Below are experts of layer 5 (counted from 0) of a mixture-of-experts language model. Rows are named router (the router's row for the expert), gate (a neuron's input weights, with its number), up (a neuron's input weights, with its number), down (a neuron's output weights, with its number) and show model dimensions 192-255. Each number is 200 + 20 x the weight over its row's rms, rounded and kept within 0 to 999.
After each expert's rows: a language model's description of what the expert responds to. This comes from a sample of Wikipedia text that the model never trained on.

# expert 17
router,196,238,218,195,185,213,221,193,193,193,191,217,162,202,170,193,211,231,223,217,208,218,218,197,182,180,236,174,234,222,155,203,202,175,170,183,202,206,207,153,226,183,200,204,199,209,213,175,174,179,216,184,198,197,169,179,198,218,190,250,199,206,189,205
gate0,169,213,219,222,199,186,197,206,223,184,233,227,207,240,216,211,187,182,226,191,204,204,203,205,203,220,177,205,240,220,198,216,212,199,220,196,205,214,168,184,197,188,179,188,215,214,163,237,239,213,213,165,172,216,195,187,193,203,198,215,198,188,193,190
up0,233,202,183,201,205,216,199,201,211,208,198,194,224,198,173,198,211,236,218,202,212,162,176,221,206,206,202,186,220,211,258,219,183,187,194,203,234,195,205,187,220,184,186,227,209,211,270,187,182,179,183,203,196,219,186,211,178,206,221,217,209,198,183,243
down0,199,215,221,235,205,221,220,226,189,220,203,186,195,195,160,229,191,215,167,206,225,157,205,218,182,210,189,191,212,226,171,220,229,224,203,192,181,185,229,172,180,195,204,224,204,215,197,202,189,179,207,179,210,227,222,193,227,182,186,173,231,208,193,231
gate1,173,262,199,185,198,206,226,219,220,145,195,208,192,215,219,190,189,224,197,232,212,189,226,168,233,224,210,159,196,188,183,211,224,217,166,168,168,182,216,212,183,188,186,220,215,167,198,158,212,232,219,213,195,210,197,205,216,203,211,212,183,207,194,191
up1,190,215,192,216,242,203,228,219,206,194,213,201,166,192,215,164,220,243,208,228,206,162,225,196,216,238,199,201,192,191,184,227,193,225,223,192,205,245,220,214,182,173,193,203,217,183,219,172,178,172,215,195,178,196,204,190,175,207,245,207,212,192,184,193
down1,177,172,193,184,196,197,200,187,184,192,195,221,153,208,212,221,167,175,221,211,196,192,210,201,206,200,200,183,225,190,161,221,221,216,222,195,207,173,194,194,219,199,196,218,191,222,225,196,185,183,204,227,191,202,216,215,187,196,194,210,198,219,195,229
gate2,190,190,232,208,187,206,208,211,213,207,229,180,178,217,227,196,209,194,231,213,205,206,196,227,222,170,189,180,188,205,201,237,200,161,170,174,216,187,202,227,229,208,208,163,204,203,202,204,197,201,208,201,245,193,187,221,168,191,195,195,189,228,174,191
up2,223,213,179,175,228,229,208,216,209,180,183,184,204,173,231,181,149,193,184,155,200,231,196,170,213,189,191,204,206,215,206,206,217,199,184,202,202,188,163,196,195,194,199,215,209,203,188,184,215,245,224,197,204,205,187,218,202,192,206,202,199,181,196,208
down2,171,189,195,191,225,202,165,214,207,202,174,187,202,178,195,194,194,201,178,224,203,201,207,179,198,185,168,196,177,167,194,213,186,188,179,189,190,192,178,178,190,212,176,195,225,172,162,204,193,202,192,229,210,192,227,198,240,206,231,221,201,229,221,228
gate3,230,199,214,208,187,191,196,183,200,213,222,206,191,193,214,215,246,217,178,235,190,227,239,200,194,193,180,185,163,229,195,166,206,241,200,232,203,202,216,196,198,221,218,210,204,239,184,177,226,201,204,205,191,196,185,215,201,199,176,227,221,201,195,173
up3,207,184,202,241,201,198,203,192,213,185,189,213,205,187,199,197,202,216,228,182,212,200,165,213,163,185,203,192,211,171,199,217,184,161,193,177,209,195,184,205,183,200,168,190,221,222,191,211,181,186,191,178,221,197,202,193,216,186,189,213,171,202,193,186
down3,229,200,164,165,188,197,194,204,199,186,202,218,184,183,214,216,173,202,227,196,196,209,212,204,209,232,188,192,210,165,211,194,209,183,246,234,170,203,230,226,202,200,184,205,214,190,176,195,206,171,222,187,243,208,170,195,178,177,200,168,167,194,178,182
gate4,201,205,198,153,194,180,188,184,196,185,194,186,193,206,194,215,206,173,188,228,190,170,220,196,158,188,186,228,205,175,168,215,190,163,207,186,170,171,232,210,197,172,199,207,171,222,206,189,198,201,221,174,217,215,170,188,215,196,213,198,253,228,177,203
up4,175,223,221,219,194,218,207,220,193,210,159,143,170,203,167,181,211,181,192,220,197,153,196,212,164,202,188,193,175,199,218,207,205,203,223,171,194,165,187,191,174,174,180,182,184,188,230,181,196,214,217,178,194,219,201,164,186,189,221,218,216,191,216,207
down4,213,194,219,193,187,230,215,179,204,214,188,208,206,170,201,240,227,167,230,220,230,205,212,221,201,202,225,237,200,204,197,199,211,185,197,216,215,172,207,203,191,207,190,202,185,198,231,198,189,223,202,177,197,193,197,173,207,202,212,195,194,195,169,222
What it handles: Word-ending suffix pieces. Final pieces completing words, names and acronyms, such as ation, ission, adio in GoodRadio, T in SBT.

# expert 34
router,216,242,246,207,192,196,214,215,234,244,177,208,179,196,208,197,214,180,173,204,172,168,201,213,203,173,207,190,193,213,219,195,203,153,198,159,238,220,206,207,215,185,195,166,204,203,209,182,216,197,237,189,174,203,204,183,175,189,214,204,229,218,161,185
gate1,177,174,230,224,223,194,200,187,191,202,213,208,187,213,225,191,181,219,177,174,153,183,183,206,226,197,218,187,196,186,183,204,248,187,219,174,194,208,191,214,203,197,166,195,189,200,185,163,187,178,226,194,171,229,200,201,206,219,234,227,163,215,195,227
up1,204,172,196,216,213,204,181,168,174,202,224,225,178,204,188,214,165,234,188,188,208,191,211,232,229,194,171,214,162,201,221,231,219,184,151,222,139,210,179,174,197,183,188,215,183,244,196,180,216,202,181,205,183,170,212,204,216,195,218,228,193,224,199,216
down1,223,203,216,198,233,215,223,178,178,188,218,231,203,197,219,198,186,195,218,227,212,206,215,230,223,189,211,180,208,221,185,223,217,159,221,198,175,214,201,182,219,136,195,220,212,225,176,209,183,187,162,202,219,170,180,212,211,190,220,206,233,187,154,215
gate2,187,181,207,202,216,187,271,183,199,217,209,245,177,224,210,223,186,207,216,215,191,187,213,206,231,211,202,206,199,208,215,203,213,200,177,194,192,201,178,172,171,178,197,220,185,198,205,185,180,210,192,196,219,239,202,217,204,189,177,187,219,203,202,171
up2,226,179,181,204,220,187,194,229,237,207,180,216,176,197,201,227,165,181,219,165,201,198,187,150,217,209,209,214,187,207,208,189,235,190,198,178,237,174,207,184,181,189,191,198,220,220,225,215,226,201,205,212,161,235,157,168,217,217,175,184,207,232,220,195
down2,200,167,216,200,221,202,209,169,195,195,219,211,245,196,190,230,190,208,203,230,145,195,181,212,222,205,188,198,164,200,234,209,191,195,172,192,195,196,216,198,208,207,179,204,157,224,193,202,222,215,189,200,236,189,204,221,178,177,216,219,157,203,208,209
gate3,188,190,191,211,197,180,205,201,209,181,189,236,240,240,205,179,194,223,234,211,212,186,213,195,233,208,215,222,208,221,210,203,169,186,207,212,222,231,197,184,214,201,178,174,223,204,172,159,146,190,180,232,210,188,219,200,191,235,222,227,196,210,197,217
up3,207,196,198,210,189,199,188,219,177,182,231,193,178,212,196,178,173,232,212,183,200,214,196,205,176,187,162,167,180,232,218,212,233,211,202,204,187,196,170,153,205,184,198,228,226,180,206,210,184,168,219,190,225,213,193,190,207,217,182,183,205,169,161,214
down3,205,182,192,243,166,209,186,190,201,180,209,177,206,185,180,193,184,207,171,200,211,235,193,222,197,203,236,215,179,161,216,196,192,228,217,202,171,172,202,197,222,223,201,210,180,202,226,200,197,208,238,207,215,177,222,176,217,190,182,189,198,211,205,200
gate4,166,204,214,184,202,229,192,208,188,184,213,223,234,197,171,227,179,222,218,205,205,177,204,197,176,217,229,166,244,189,211,209,163,189,198,248,190,221,197,226,205,190,171,192,189,182,236,226,198,216,179,157,230,185,178,173,211,224,179,156,194,183,254,204
up4,166,201,196,218,216,188,167,187,187,159,191,217,201,188,211,247,225,233,195,187,165,195,228,220,187,188,216,184,208,180,176,207,181,177,192,190,219,226,216,201,206,169,191,230,267,213,240,207,170,206,194,197,204,218,171,201,177,225,198,190,239,188,215,196
down4,221,203,232,217,200,226,220,169,202,193,182,195,220,177,162,198,180,209,179,170,209,183,214,211,207,156,234,189,218,210,225,195,195,183,183,222,199,201,183,149,201,195,193,197,228,194,173,199,178,215,210,166,169,254,249,210,214,214,173,184,201,196,202,218
gate5,207,162,172,210,219,188,216,198,209,198,198,174,184,190,171,188,179,212,241,153,205,177,178,206,190,221,202,206,184,240,140,186,186,210,179,204,185,212,221,182,207,241,186,206,241,207,231,208,234,227,204,192,189,233,195,190,191,172,176,216,182,208,185,183
up5,234,193,210,191,172,237,187,184,182,189,231,202,221,191,169,205,179,208,200,175,213,198,226,186,196,195,214,183,241,168,234,200,218,154,201,212,198,212,182,202,163,229,193,188,209,171,222,221,234,205,182,210,234,224,208,182,222,184,187,192,207,226,211,217
down5,192,177,198,210,192,197,162,199,227,191,198,203,182,173,240,222,180,219,222,172,172,189,172,212,184,209,203,223,229,196,225,169,222,164,254,209,194,214,197,234,188,199,220,167,170,207,213,195,212,221,199,210,217,225,190,184,177,171,203,192,216,201,200,213
What it handles: Name-internal syllables. Middle pieces of proper names after an initial capital piece, e.g. M-el-endez, M-iss-ouri, N-el-son, K-ir-pan.

# expert 43
router,190,245,239,200,238,196,188,232,187,234,213,200,211,223,224,201,191,200,181,182,176,189,185,208,208,222,223,232,222,193,209,192,191,182,175,177,232,200,224,176,187,163,168,178,216,222,177,179,213,212,221,194,179,210,201,221,236,245,201,230,218,219,231,193
gate6,233,188,209,233,199,173,192,229,208,173,198,207,216,205,176,198,201,212,179,201,188,195,206,170,226,200,222,166,184,193,225,190,209,204,210,207,200,198,211,209,224,199,170,188,216,205,199,187,194,156,174,181,182,182,226,157,244,201,192,188,187,205,203,189
up6,209,222,209,205,196,191,208,256,199,199,172,203,215,197,187,177,219,186,189,189,180,192,188,175,201,186,213,214,193,196,226,193,226,174,194,171,188,219,221,152,226,199,189,193,225,207,227,208,236,186,214,209,210,175,197,168,210,202,164,214,181,214,228,163
down6,185,174,197,185,213,223,206,169,188,150,210,177,170,190,202,160,186,205,175,210,185,194,204,231,203,206,165,172,188,215,192,203,141,221,182,205,223,172,198,216,199,188,227,178,174,175,167,213,188,218,211,208,207,228,189,213,137,215,185,183,177,209,197,183
gate7,193,226,221,221,159,195,167,166,173,228,198,206,206,214,193,228,223,205,184,202,195,205,202,215,206,209,223,207,220,173,192,233,212,173,195,217,199,189,220,212,192,196,213,194,203,184,201,162,180,166,217,221,189,198,222,206,212,184,223,175,189,176,205,195
up7,196,202,207,182,173,218,181,247,187,206,240,167,184,203,188,227,190,184,204,225,203,190,195,183,167,199,176,221,177,188,224,166,184,218,217,187,222,240,204,212,188,207,181,176,259,208,151,211,189,219,176,207,200,162,223,217,222,173,194,201,218,203,194,212
down7,231,174,194,216,159,180,174,231,177,168,194,176,177,197,199,229,192,203,194,231,210,186,200,249,176,170,236,190,217,212,196,168,202,141,219,208,189,200,208,182,210,213,188,184,242,160,201,187,213,229,224,191,211,174,199,205,198,196,201,207,225,225,237,195
gate8,204,203,202,198,221,198,231,217,155,149,205,175,217,198,211,219,203,166,205,189,177,236,172,189,198,209,204,220,196,205,220,219,198,201,231,203,183,192,228,172,196,217,187,213,205,183,181,233,212,175,223,176,205,220,229,195,196,201,192,210,165,220,193,213
up8,207,165,204,184,209,211,180,208,225,203,216,192,233,210,206,194,188,195,167,193,202,209,232,218,185,241,183,196,207,194,197,226,230,223,214,239,217,190,198,222,218,211,202,164,176,225,205,187,168,221,177,212,207,173,198,243,208,244,198,189,232,169,196,154
down8,210,208,209,180,200,226,175,209,245,224,237,241,204,187,256,185,176,199,167,227,226,206,215,220,191,220,205,225,178,187,212,186,200,155,195,220,216,216,221,189,203,212,209,202,194,220,208,207,197,215,226,190,192,163,222,178,178,211,216,210,199,192,259,190
gate9,170,206,190,227,188,145,191,188,253,186,235,182,224,174,179,196,187,190,174,244,174,193,170,207,219,195,220,221,206,200,204,191,184,182,207,197,192,191,194,181,214,145,232,201,187,236,213,200,201,194,223,194,188,199,181,221,211,210,172,242,187,200,206,180
up9,228,216,209,185,207,245,202,180,243,178,191,221,220,184,208,201,201,193,214,180,212,198,203,180,206,211,207,204,219,208,193,195,214,212,164,176,218,204,150,205,224,195,191,168,187,196,195,159,205,120,175,213,203,200,223,163,213,201,194,191,163,199,185,207
down9,180,200,227,203,191,169,164,188,219,202,204,209,221,207,210,201,182,202,204,225,179,206,194,202,208,199,198,212,189,185,215,190,201,215,183,216,207,191,183,203,170,235,206,199,182,171,227,202,163,204,221,219,154,192,193,226,190,196,175,223,172,191,227,191
gate10,203,200,221,188,244,194,174,224,210,209,204,236,172,228,219,218,177,208,208,223,215,209,208,203,191,224,211,189,229,193,218,197,183,211,226,217,210,188,183,218,227,216,182,180,222,160,205,212,205,195,210,179,195,220,216,192,171,230,198,238,185,224,208,184
up10,245,211,231,210,218,180,173,200,196,181,211,252,219,193,215,175,189,218,209,202,190,159,221,217,188,209,161,208,217,193,191,178,195,236,180,193,206,213,191,182,205,216,218,216,218,211,183,237,235,191,214,209,167,206,199,220,197,192,195,215,216,192,164,195
down10,205,168,180,203,143,217,219,213,169,214,181,206,202,201,178,179,243,187,252,200,202,179,201,227,209,201,223,220,196,173,223,227,201,186,219,216,183,200,182,215,195,177,209,204,198,215,192,249,211,197,189,180,218,186,171,184,235,210,172,230,194,197,230,185
What it handles: Verb-stem openings. Opening pieces of verbs and nouns, often after to, the, or a, such as att, inv, resp, def, plus off in got off.

# expert 5
router,225,249,205,207,229,220,247,216,198,205,248,180,189,214,201,169,186,173,201,193,181,209,222,224,197,180,179,208,198,196,198,207,206,194,181,197,229,241,220,205,207,174,197,169,211,205,178,198,213,202,225,223,197,188,180,192,209,200,174,187,196,167,221,228
gate0,237,231,197,209,230,243,224,179,184,223,204,206,220,199,217,216,168,195,192,173,193,163,204,205,201,240,181,209,209,219,187,261,196,174,201,182,226,165,215,208,219,187,233,175,204,181,163,178,189,204,217,197,199,188,210,218,188,226,204,187,184,211,206,207
up0,177,185,172,181,181,219,208,182,192,180,247,214,222,213,189,210,201,207,186,187,192,177,208,180,166,232,191,191,214,170,179,201,238,224,194,191,254,220,193,212,208,203,224,176,205,221,169,209,193,214,216,204,179,206,194,221,184,195,194,167,191,166,197,184
down0,197,226,212,204,215,192,193,171,186,186,202,212,209,204,198,185,199,233,210,175,232,208,192,211,173,237,208,195,181,176,201,184,223,178,186,197,241,192,195,210,198,221,216,221,203,155,194,208,198,189,205,222,189,204,188,207,173,185,189,187,200,206,209,189
gate1,241,209,193,170,223,168,219,215,211,177,188,213,211,213,201,171,186,197,252,195,188,195,207,180,172,215,199,213,221,203,221,203,173,183,190,201,200,244,229,209,190,199,191,204,236,195,182,232,180,197,168,218,164,215,194,206,206,187,170,184,225,170,188,212
up1,182,231,201,189,147,235,219,225,218,229,187,161,176,176,227,191,203,230,207,188,211,193,212,179,204,202,183,239,198,221,226,224,190,199,213,223,206,199,185,230,190,218,182,217,195,196,196,174,190,221,196,195,205,161,186,194,199,254,191,220,193,213,201,234
down1,219,191,208,198,171,200,189,172,176,234,208,215,243,210,186,226,189,163,211,205,161,193,210,159,212,192,214,232,193,190,211,222,219,210,208,222,203,225,211,176,192,222,179,220,232,199,224,184,206,180,200,176,202,214,206,184,205,207,199,194,190,207,200,206
gate2,173,175,221,180,206,192,202,204,208,179,197,202,172,231,214,164,214,196,202,217,184,219,221,206,204,188,173,220,206,178,165,215,212,209,182,160,220,194,176,173,194,165,238,197,190,207,184,179,219,217,230,198,147,212,219,199,218,199,171,216,157,184,212,230
up2,208,204,222,219,258,204,188,207,209,208,198,166,187,149,212,209,166,208,209,195,205,234,179,221,197,184,181,184,172,185,193,199,198,179,185,199,206,163,174,242,207,173,185,203,184,194,235,194,192,216,169,202,195,155,196,219,204,174,220,192,235,228,196,185
down2,221,193,230,215,181,232,215,182,208,171,213,221,205,208,194,198,190,240,217,173,179,214,238,190,209,185,166,235,198,215,208,203,205,223,223,197,233,223,193,135,222,210,193,192,220,196,207,156,192,198,158,234,181,180,216,197,188,205,202,197,165,237,185,208
gate3,206,202,182,199,183,163,204,189,190,186,210,194,193,177,190,171,227,197,188,178,194,176,158,195,163,205,188,212,209,193,217,184,215,191,190,228,192,194,216,207,220,175,193,206,208,198,197,157,203,197,199,200,170,179,195,222,184,239,206,190,159,174,218,211
up3,204,200,221,207,200,191,180,201,200,181,186,177,178,168,207,204,213,203,203,201,187,205,209,235,183,224,163,216,215,182,222,209,173,203,226,217,208,236,195,172,211,201,139,200,235,180,243,213,209,176,230,188,220,217,178,201,167,187,193,195,222,222,192,226
down3,191,192,175,218,192,196,202,240,193,199,200,202,186,199,196,203,205,217,210,197,184,181,200,179,220,207,206,171,176,177,218,209,233,205,234,203,192,218,169,191,174,237,181,194,185,186,195,218,202,220,208,199,191,210,229,186,209,224,198,234,205,156,193,196
gate4,212,208,201,167,198,213,260,210,229,210,195,218,197,183,178,223,201,186,249,192,226,220,199,214,207,202,194,175,239,213,184,195,190,216,143,183,214,203,186,182,202,186,214,210,206,178,211,230,219,179,186,172,208,180,196,221,193,203,223,197,187,197,199,179
up4,216,175,206,203,230,206,239,196,211,183,193,210,154,182,190,200,189,201,221,185,218,192,171,233,164,159,178,191,218,222,197,206,210,207,173,223,222,197,181,173,209,196,164,214,214,237,189,228,212,177,188,173,195,207,164,224,213,183,192,217,231,219,223,215
down4,175,231,220,215,209,219,203,190,166,193,175,224,190,202,216,190,211,228,180,204,201,186,224,184,189,209,242,190,156,178,187,210,192,185,200,213,228,196,174,168,174,187,207,216,190,164,224,229,212,200,180,203,167,229,228,199,180,236,189,222,183,195,201,204
What it handles: South Asian name pieces. Middle pieces of South Asian, Persian and Arabic names and titles, such as ab in Ghabraye, aj in Mahajan, ib in Sahib.

# expert 47
router,216,196,191,190,211,191,195,235,226,186,218,208,214,238,206,194,197,202,192,173,166,151,210,219,171,158,207,202,236,195,165,178,176,207,195,203,207,183,222,172,210,157,214,237,212,180,204,166,226,185,181,218,200,168,176,207,201,205,185,206,208,214,208,210
gate1,204,208,226,166,203,174,214,162,180,222,173,175,210,207,231,203,223,179,192,194,190,203,191,183,199,206,237,191,196,217,205,204,212,228,167,239,188,185,188,226,225,169,196,183,179,178,207,200,230,203,232,204,211,226,198,196,220,203,216,218,197,224,211,238
up1,197,220,212,219,199,194,210,168,177,176,191,241,171,187,222,184,204,198,178,206,171,211,187,187,176,190,218,228,187,165,215,158,178,242,191,202,168,207,205,218,216,228,220,185,190,213,209,206,237,198,200,205,204,184,200,178,207,206,239,180,157,190,194,166
down1,212,193,167,201,199,217,175,195,212,194,198,184,197,224,171,184,219,203,181,179,158,209,190,252,231,195,210,153,224,248,168,226,211,203,203,201,183,208,197,181,189,202,195,227,175,178,206,206,207,195,199,209,189,181,208,209,200,230,226,207,247,168,187,191
gate2,220,196,197,193,235,197,199,194,169,215,184,228,213,184,184,158,173,193,194,219,228,213,207,220,212,248,175,234,207,211,218,206,228,185,201,197,220,194,199,156,211,166,222,191,177,178,177,195,180,181,188,206,238,218,201,213,232,190,192,174,183,181,212,249
up2,204,196,215,193,178,207,205,201,189,237,212,172,174,193,199,201,194,170,176,199,195,155,205,199,234,184,202,214,204,192,217,222,184,230,166,171,181,207,192,196,192,240,177,180,207,195,183,229,188,183,223,220,180,238,229,175,212,143,222,220,197,211,210,204
down2,179,172,170,209,174,202,180,219,170,201,199,193,201,194,190,168,202,205,205,210,201,245,191,222,184,232,237,187,206,208,223,210,209,223,207,199,178,221,185,223,212,180,170,189,184,209,184,189,228,191,219,214,218,184,186,174,217,236,196,187,189,182,191,188
gate3,183,228,190,175,221,217,214,200,181,215,194,201,206,153,221,215,202,196,183,187,216,184,198,207,197,163,229,189,209,208,215,186,212,199,221,219,204,181,186,211,193,196,187,191,241,215,221,164,185,181,223,201,232,158,216,222,197,220,180,199,201,182,194,206
up3,163,195,187,201,221,180,211,214,174,221,218,209,151,210,251,222,182,207,181,216,207,200,154,184,185,200,214,191,194,215,225,214,217,206,195,187,231,199,211,187,210,243,187,182,245,222,221,191,198,181,203,201,234,198,231,214,201,191,208,195,240,171,182,210
down3,153,218,197,240,206,191,223,244,200,199,188,199,217,195,248,200,183,189,219,217,203,171,212,145,199,208,202,180,199,185,168,220,245,202,180,187,211,201,182,223,194,223,218,197,192,182,203,212,152,206,204,179,173,227,213,196,170,201,195,175,194,214,241,210
gate4,195,177,195,217,186,210,185,201,188,219,199,218,229,205,177,197,173,207,210,209,192,181,191,206,199,189,236,223,184,183,230,210,197,230,229,220,217,199,205,210,240,152,180,185,176,202,207,212,201,190,214,213,231,233,207,251,181,194,190,202,209,195,204,178
up4,170,219,205,228,182,196,202,237,199,196,177,184,200,177,213,167,207,175,201,214,244,200,183,214,193,189,198,193,204,233,198,212,180,162,210,193,214,200,189,171,220,177,211,201,172,203,213,186,206,198,228,182,154,221,227,188,217,194,176,225,199,192,164,192
down4,226,186,207,205,222,176,203,202,221,156,223,203,203,168,215,232,187,214,186,224,245,211,212,222,191,210,177,220,201,196,172,227,234,162,203,238,232,226,193,220,216,192,191,202,192,165,229,194,189,180,185,176,229,181,217,222,167,196,200,205,209,191,165,202
gate5,180,200,208,225,195,212,201,196,201,180,214,178,213,187,214,194,190,221,215,185,185,203,198,173,168,216,202,217,201,150,208,193,209,212,192,204,236,220,220,210,206,178,177,234,233,207,213,192,206,218,184,219,185,197,210,179,204,208,232,185,204,196,199,215
up5,180,208,215,212,218,172,181,203,220,195,181,163,218,165,200,225,228,246,185,213,217,176,203,185,167,175,210,200,188,197,182,214,202,164,198,143,187,210,166,179,179,177,157,171,217,223,236,199,186,207,194,235,201,208,186,181,209,191,208,191,201,210,210,211
down5,204,188,212,221,194,243,193,217,198,222,161,191,202,201,205,184,227,223,217,210,182,221,187,195,200,157,214,202,201,197,202,210,215,239,200,206,220,183,230,203,220,224,226,204,221,188,189,170,207,217,237,173,183,206,227,214,214,179,230,183,191,181,214,183
What it handles: H and ch starts. Letters h, ch, sh, wh, and Sch beginning a word or a compound part, such as Copen-h-agen, club-h-ouses, change, historic.

# expert 29
router,211,226,213,178,212,250,239,186,196,175,204,149,193,182,231,224,199,220,198,197,170,173,218,210,184,205,247,203,228,179,211,195,213,199,179,168,214,203,187,189,222,185,198,192,228,209,196,189,229,207,180,230,203,207,193,190,199,213,226,231,222,200,180,206
gate0,183,184,224,203,210,170,200,165,219,218,197,221,173,223,182,204,250,228,185,221,205,173,214,182,200,138,208,199,192,174,211,181,235,189,211,229,220,225,232,256,215,183,192,211,192,201,205,180,194,183,195,225,191,211,204,224,171,211,190,218,190,218,202,194
up0,217,184,243,184,206,185,218,182,187,170,187,202,211,250,229,188,208,199,179,206,206,181,215,168,231,224,192,228,215,190,169,195,222,185,224,226,233,173,178,222,217,244,207,192,196,188,215,210,214,234,212,239,197,221,246,209,208,160,205,183,183,213,162,177
down0,171,218,178,168,200,170,166,189,204,193,196,211,215,209,251,216,211,212,233,215,243,220,152,211,218,221,202,205,184,248,201,188,247,199,214,182,221,206,188,201,202,194,219,192,197,189,206,215,194,215,201,206,209,208,202,185,219,209,184,217,247,175,199,231
gate1,201,169,209,186,200,171,218,178,216,213,185,156,211,197,199,223,187,180,201,236,196,195,214,199,203,174,198,210,180,191,216,203,180,244,219,198,173,179,212,184,194,184,194,179,184,213,216,232,171,207,193,196,189,194,189,210,208,199,182,203,199,207,191,185
up1,174,255,211,208,199,184,195,178,191,194,199,243,190,203,193,215,201,180,151,217,222,223,204,182,193,220,216,214,244,198,203,208,188,171,216,240,226,203,219,246,169,212,216,191,222,165,198,229,220,184,221,241,174,193,219,210,199,175,197,199,205,214,195,181
down1,167,203,189,216,207,213,171,231,199,210,242,200,163,209,223,203,201,198,203,188,208,213,192,221,190,177,219,174,187,190,210,199,192,175,220,210,220,243,204,195,203,202,177,183,227,195,149,194,224,145,197,188,186,149,188,209,216,196,213,228,186,214,199,207
gate2,198,227,206,146,223,190,193,220,187,213,175,173,189,204,214,203,211,232,230,201,198,213,207,202,191,212,191,182,207,179,198,193,223,230,201,194,189,216,209,210,194,163,202,188,194,180,199,202,152,201,204,212,222,165,219,194,176,220,221,212,178,181,213,191
up2,214,179,189,215,200,180,168,198,225,196,219,211,175,206,194,211,195,183,192,223,208,195,206,208,178,234,194,203,252,216,202,210,174,180,235,191,221,199,195,180,192,176,213,217,185,245,151,211,193,193,219,196,195,183,178,202,214,212,178,239,167,219,194,211
down2,217,204,223,208,255,220,219,216,219,172,223,211,216,216,226,172,205,186,193,215,239,160,165,186,198,165,187,201,192,201,228,169,200,170,170,195,173,173,202,192,202,216,205,203,166,224,191,196,198,199,219,192,193,183,205,204,200,234,185,194,176,219,184,220
gate3,229,220,198,216,179,200,215,178,168,229,210,195,161,199,202,196,221,222,228,183,184,179,214,183,202,205,162,211,174,209,212,165,210,187,192,164,173,198,214,206,200,214,223,208,193,182,240,177,217,234,168,213,189,202,206,228,198,190,208,182,183,158,176,202
up3,201,239,181,174,239,224,183,205,220,179,190,228,208,178,217,209,200,212,208,200,233,204,165,151,213,176,206,174,191,153,195,204,204,202,204,191,247,211,161,214,225,179,165,192,213,207,183,177,215,190,226,206,220,198,183,192,204,223,200,176,189,206,174,194
down3,160,206,174,168,226,199,163,233,211,217,220,194,208,230,194,199,230,203,240,191,170,185,198,159,198,179,209,202,160,226,224,185,224,211,209,205,180,196,216,210,177,201,178,211,228,205,172,189,187,164,180,211,205,203,189,198,219,223,206,196,214,182,196,219
gate4,214,213,202,194,224,243,193,172,170,237,211,200,235,181,206,185,184,178,185,212,204,133,189,199,212,218,159,206,197,190,237,176,225,226,204,207,189,173,210,172,187,210,187,202,190,178,202,218,177,200,202,188,205,233,173,170,200,199,236,200,214,187,200,177
up4,189,197,221,202,214,181,181,229,206,177,202,180,189,186,211,218,190,189,192,214,185,211,206,246,198,192,208,216,201,196,210,254,183,181,220,188,168,189,196,216,222,149,220,178,207,193,207,210,196,223,217,162,181,234,190,230,183,240,238,203,138,193,216,209
down4,207,216,207,208,185,214,180,180,204,194,179,222,222,178,215,221,196,188,206,191,163,214,225,212,185,205,167,195,183,222,187,204,224,198,169,192,208,201,189,221,214,170,167,196,230,178,184,216,211,175,204,185,213,174,230,192,186,215,228,200,175,228,185,177
What it handles: Slavic and European name pieces. Inner pieces of Slavic, Hungarian and other European surnames and places, such as k in Girašeková, is in Vojislav, ov.